python train.py --d_model=512 --activation="tanh_gelu" --normalize_top_k=true
Below are experts of layer 5 (counted from 0) of a mixture-of-experts language model. Rows are named router (the router's row for the expert) and show model dimensions 384-511. Each number is 50 + 15 x the weight over its row's rms, rounded and kept within 0 to 99.
After each expert's rows: "mostly gets" lists some tokens that are sent to it at least half of the time; "gets" lists some tokens that make up at least twice as much of what it gets as of all text. This comes from a sample of Wikipedia text that the model never trained on. Tokens count by the router's weight.

# expert 1
router:58 32 41 41 29 42 77 38 31 53 17 41 56 47 53 36 50 72 44 27 23 69 50 51 77 32 37 57 52 71 64 64 35 45 49 41 21 39 24 80 56 60 42 55 73 33 40 51 72 20 39 46 53 32 57 57 73 75 35 69 48 48 34 91 44 44 17 65 50 47 48 62 55 74 65 30 64 45 46 51 32 28 52 54 65 40 52 79 39 49 39 51 48 47 10 80 47 23 40 52 40 28 57 71 49 40 60 43 54 61 61 45 60 52 72 43 47 71 58 69 58 61 36 46 81 62 72 52
mostly gets: " S", "- S", " s", " Se", "| S", " Ag"
gets: "\n", "\n\n", " S", "| ", " ", "S"

# expert 21
router:65 46 58 44 68 74 52 47 61 63 50 55 58 42 33 47 03 43 71 35 33 53 39 40 25 44 53 50 35 69 41 68 73 21 28 30 43 56 43 52 67 57 57 49 61 59 67 47 48 51 52 42 33 23 39 49 35 60 27 53 31 39 71 52 23 69 25 49 43 38 72 51 52 79 62 57 54 68 77 31 59 45 32 69 68 61 49 77 60 61 42 38 59 57 44 59 70 43 35 58 31 47 68 29 55 56 27 53 53 40 56 54 59 36 65 38 76 25 49 56 29 47 58 65 75 49 33 31
mostly gets: " that", ", which", " did not", " can", " just", " which"
gets: " | ", "1", " that", ", which", " |  | ", " which"

# expert 46
router:55 30 51 35 79 52 56 72 41 68 66 49 68 79 70 68 52 57 49 50 54 60 34 41 54 59 44 27 67 40 55 59 57 41 49 44 38 70 65 53 38 37 69 76 48 46 48 34 38 57 49 61 56 45 89 47 61 78 52 57 57 47 58 46 39 61 57 36 19 47 50 47 58 30 25 60 33 48 49 51 27 51 53 36 58 48 15 66 44 43 76 32 80 53 56 37 62 39 49 45 26 57 32 55 48 50 33 69 64 61 62 58 55 34 51 63 56 46 87 35 42 36 59 67 35 55 36 57
mostly gets: " t", " ft ", "°N ", "- Died:", "ür", " (born"
gets: "\n\n", ".", "8", "12", " t", "6"

# expert 36
router:30 67 69 64 61 69 69 31 46 48 42 41 33 67 54 37 30 38 65 57 34 21 54 66 38 40 57 58 42 36 33 60 71 53 42 29 28 56 62 52 64 73 58 43 66 68 31 48 34 55 20 44 30 76 71 49 54 36 53 69 52 72 48 66 41 43 43 47 33 36 73 29 45 43 55 72 60 54 68 59 70 69 41 07 76 00 73 55 50 46 49 28 70 71 41 57 94 57 20 17 40 47 59 49 39 59 48 67 69 45 75 24 36 44 48 51 65 59 26 53 44 16 54 51 27 63 77 46
mostly gets: " in the", ", the", " at the", " to the", " his", " on the"
gets: "\n", " in", " of the", " the", " in the", "\n\n"

# expert 57
router:35 25 59 33 45 39 45 63 52 30 69 59 45 48 57 60 46 31 43 45 42 18 44 29 65 72 28 75 58 42 61 72 44 64 59 63 38 30 60 39 49 56 23 51 54 34 76 59 54 69 34 52 66 37 84 42 52 66 20 55 64 36 21 38 45 59 46 76 43 47 21 67 39 43 65 79 25 39 41 62 77 45 53 46 63 41 56 29 56 49 56 43 44 61 59 54 35 56 45 62 60 50 46 30 77 48 62 31 66 44 52 27 38 44 45 46 68 25 52 38 54 17 62 39 63 37 49 24
mostly gets: " m", "°N ", " the m", " of m", " (m", ", m"
gets: "1", "2", "/", " M", " m", "m"

# expert 56
router:49 45 44 56 70 44 52 41 34 66 25 54 73 44 21 70 28 53 09 58 45 52 44 47 64 58 40 59 51 84 52 22 69 59 64 39 48 64 46 46 30 24 37 77 49 73 18 46 44 62 31 63 34 46 24 45 33 70 28 66 47 23 58 29 51 75 64 50 38 40 62 50 39 42 86 54 68 41 61 39 67 36 37 37 08 28 41 44 67 73 49 62 58 55 70 44 75 45 53 49 32 18 59 53 43 76 52 38 47 58 26 52 51 41 39 58 64 56 56 47 30 65 52 76 61 34 43 52
mostly gets: " on ", " from ", "″N ", "On ", "- Coordinates: ", " since "
gets: " | ", "| ", " for", " ", " on", " from"

# expert 18
router:60 49 41 69 66 35 39 81 42 29 48 46 46 32 69 37 43 48 29 69 51 39 83 65 51 47 41 44 59 47 34 84 93 50 33 38 66 51 69 29 51 58 38 64 55 49 63 37 55 69 80 32 50 45 52 68 73 81 43 41 48 57 16 69 69 28 47 33 45 55 45 71 33 54 43 21 53 55 62 76 66 46 31 33 57 71 58 60 61 64 34 57 26 34 67 52 90 30 68 36 27 89 45 40 71 65 85 34 52 43 36 55 60 63 59 58 37 61 46 27 79 55 53 59 28 39 64 33
mostly gets: " was", " is", " were", " are", " to be", " He was"
gets: "\n", " was", "| ", " is", " were", " are"

# expert 33
router:20 54 40 60 47 74 53 47 52 59 20 61 57 70 52 27 35 44 33 74 90 56 51 62 71 72 59 74 39 59 60 75 65 59 52 34 53 55 46 56 40 37 82 56 53 58 36 43 34 49 28 49 40 37 72 62 33 38 34 53 14 31 33 45 30 57 62 34 49 57 63 32 60 47 54 63 38 47 30 48 72 72 40 48 51 13 58 83 60 54 35 59 62 75 68 47 36 25 54 54 58 33 42 63 53 40 58 56 44 44 40 32 31 46 38 67 48 52 56 41 56 25 73 31 64 39 50 41
mostly gets: " Sch", "2", "ph", "h", "1", " Kh"
gets: "1", "2", "3", ",", "4", "5"

# expert 25
router:36 37 68 58 48 61 66 40 48 63 43 66 95 35 62 57 31 59 47 48 56 58 17 48 46 71 61 61 71 83 67 16 45 45 76 54 33 35 42 48 35 72 70 31 50 36 46 53 61 41 82 48 70 69 43 32 42 37 17 61 34 50 40 65 44 62 50 32 40 64 12 32 80 31 32 21 44 58 47 68 55 50 75 52 44 55 39 41 27 66 63 64 49 89 77 51 34 53 25 42 35 28 35 50 51 61 50 59 51 47 27 66 35 52 54 30 80 47 50 49 18 46 37 41 52 26 36 32
mostly gets: " un", " | \"", " sub", " Sub", " dis", " non"
gets: "2", "1", ":", "w", " un", "b"

# expert 3
router:32 32 55 46 47 69 36 56 62 52 63 53 46 31 36 32 19 46 15 47 55 48 40 41 56 54 56 50 59 18 27 11 73 37 19 52 67 57 76 47 37 80 44 45 59 88 64 58 41 49 74 26 39 40 50 43 67 50 57 51 44 71 34 51 41 68 40 46 37 48 46 72 38 43 45 74 90 22 59 42 51 50 43 44 64 45 34 48 31 72 30 57 52 62 48 21 62 47 56 53 61 51 66 35 74 65 44 36 42 47 57 42 69 48 45 75 50 57 25 31 49 48 60 50 65 67 50 47
mostly gets: "|", " known as", " as \"", ") and", " became", "== See also =="
gets: "\n", "-", "|", " |", "=", ";"

# expert 43
router:63 54 45 50 56 27 52 57 66 61 62 52 37 36 55 59 32 35 69 33 43 54 46 50 49 59 54 52 58 65 64 19 58 70 26 53 45 79 52 41 48 47 52 72 47 45 39 43 63 36 36 42 36 47 38 46 47 77 41 95 63 48 47 91 27 50 49 46 54 44 35 46 56 59 24 50 62 44 63 39 37 46 28 73 39 75 42 63 37 80 27 53 44 86 45 66 41 22 42 66 61 59 68 42 51 56 52 48 71 64 60 70 75 54 30 32 62 75 40 66 06 51 46 54 68 40 48 46
mostly gets: ", which", " who", ", who", " which", " also", " so"
gets: " and", ",", " that", "\"", ", and", " or"

# expert 60
router:87 50 38 28 67 56 77 44 34 68 62 22 48 54 41 48 42 40 54 60 28 76 40 54 35 24 61 64 48 62 48 38 41 55 28 21 69 26 44 69 55 81 45 51 28 59 48 57 35 45 47 53 50 25 24 33 47 35 48 56 48 50 58 39 27 47 44 44 57 24 60 62 76 60 36 57 43 55 33 61 52 75 41 57 42 44 36 58 82 55 61 52 35 44 51 46 51 49 50 50 38 29 30 17 31 28 40 59 51 62 54 66 35 36 76 49 43 54 58 53 38 33 52 54 64 40 42 39
mostly gets: " University", " University of", " at the University of", " college", " College", " university"
gets: "\n", "\n\n", "000", "010", "015", "–"

# expert 55
router:48 40 51 74 31 12 45 60 83 45 38 54 46 48 52 20 52 57 56 23 62 37 34 74 37 49 49 52 55 47 37 67 33 50 01 88 59 50 78 43 72 53 42 66 53 32 19 37 49 54 63 47 43 87 30 38 29 51 63 80 30 67 25 32 47 70 46 49 61 55 50 93 52 29 45 54 41 62 48 47 37 29 45 77 55 64 67 32 50 51 30 30 58 59 52 60 34 38 60 48 61 65 64 41 63 49 47 37 88 67 95 41 40 52 29 68 72 32 72 34 54 53 68 40 51 50 87 52
mostly gets: " The", "The", " He", " had", ", he", ", the"
gets: " The", " the", "'s", "a", ", the", "The"

# expert 37
router:43 34 56 54 51 39 59 43 34 42 33 49 30 52 70 33 28 53 37 28 75 61 28 52 49 49 51 33 55 62 46 63 63 58 46 26 34 53 69 43 83 72 33 40 31 73 29 63 61 42 95 60 37 61 38 52 19 60 54 52 50 40 47 45 48 54 56 52 46 57 38 54 63 42 41 57 30 47 49 53 44 40 60 51 52 44 55 52 62 41 39 80 61 62 45 42 39 69 50 54 71 40 46 33 59 65 44 20 61 41 73 79 38 46 43 27 48 24 49 55 45 70 30 61 66 59 44 42
mostly gets: " \"", "_{", "″N ", " $", " (aged ", " re"
gets: "-", " (", " ", " \"", "/", "- "

# expert 34
router:64 32 60 70 39 40 58 40 46 31 46 86 89 48 81 48 68 43 47 62 40 45 50 53 59 61 42 63 62 77 20 59 47 41 33 54 42 58 50 57 67 56 20 52 58 65 69 47 42 60 37 57 51 60 51 41 67 64 67 37 69 35 61 62 26 41 67 28 53 31 74 37 54 44 72 65 47 47 76 56 32 73 49 48 42 57 60 70 56 50 56 64 60 67 34 70 40 22 39 57 05 38 66 34 47 68 54 76 63 34 43 35 53 55 20 03 57 61 61 30 29 37 60 51 45 56 39 42
mostly gets: " co", " pro", " Pro", " Bo", " Co", " Nor"
gets: "\n", "\n\n", " and", "o", "′", "ro"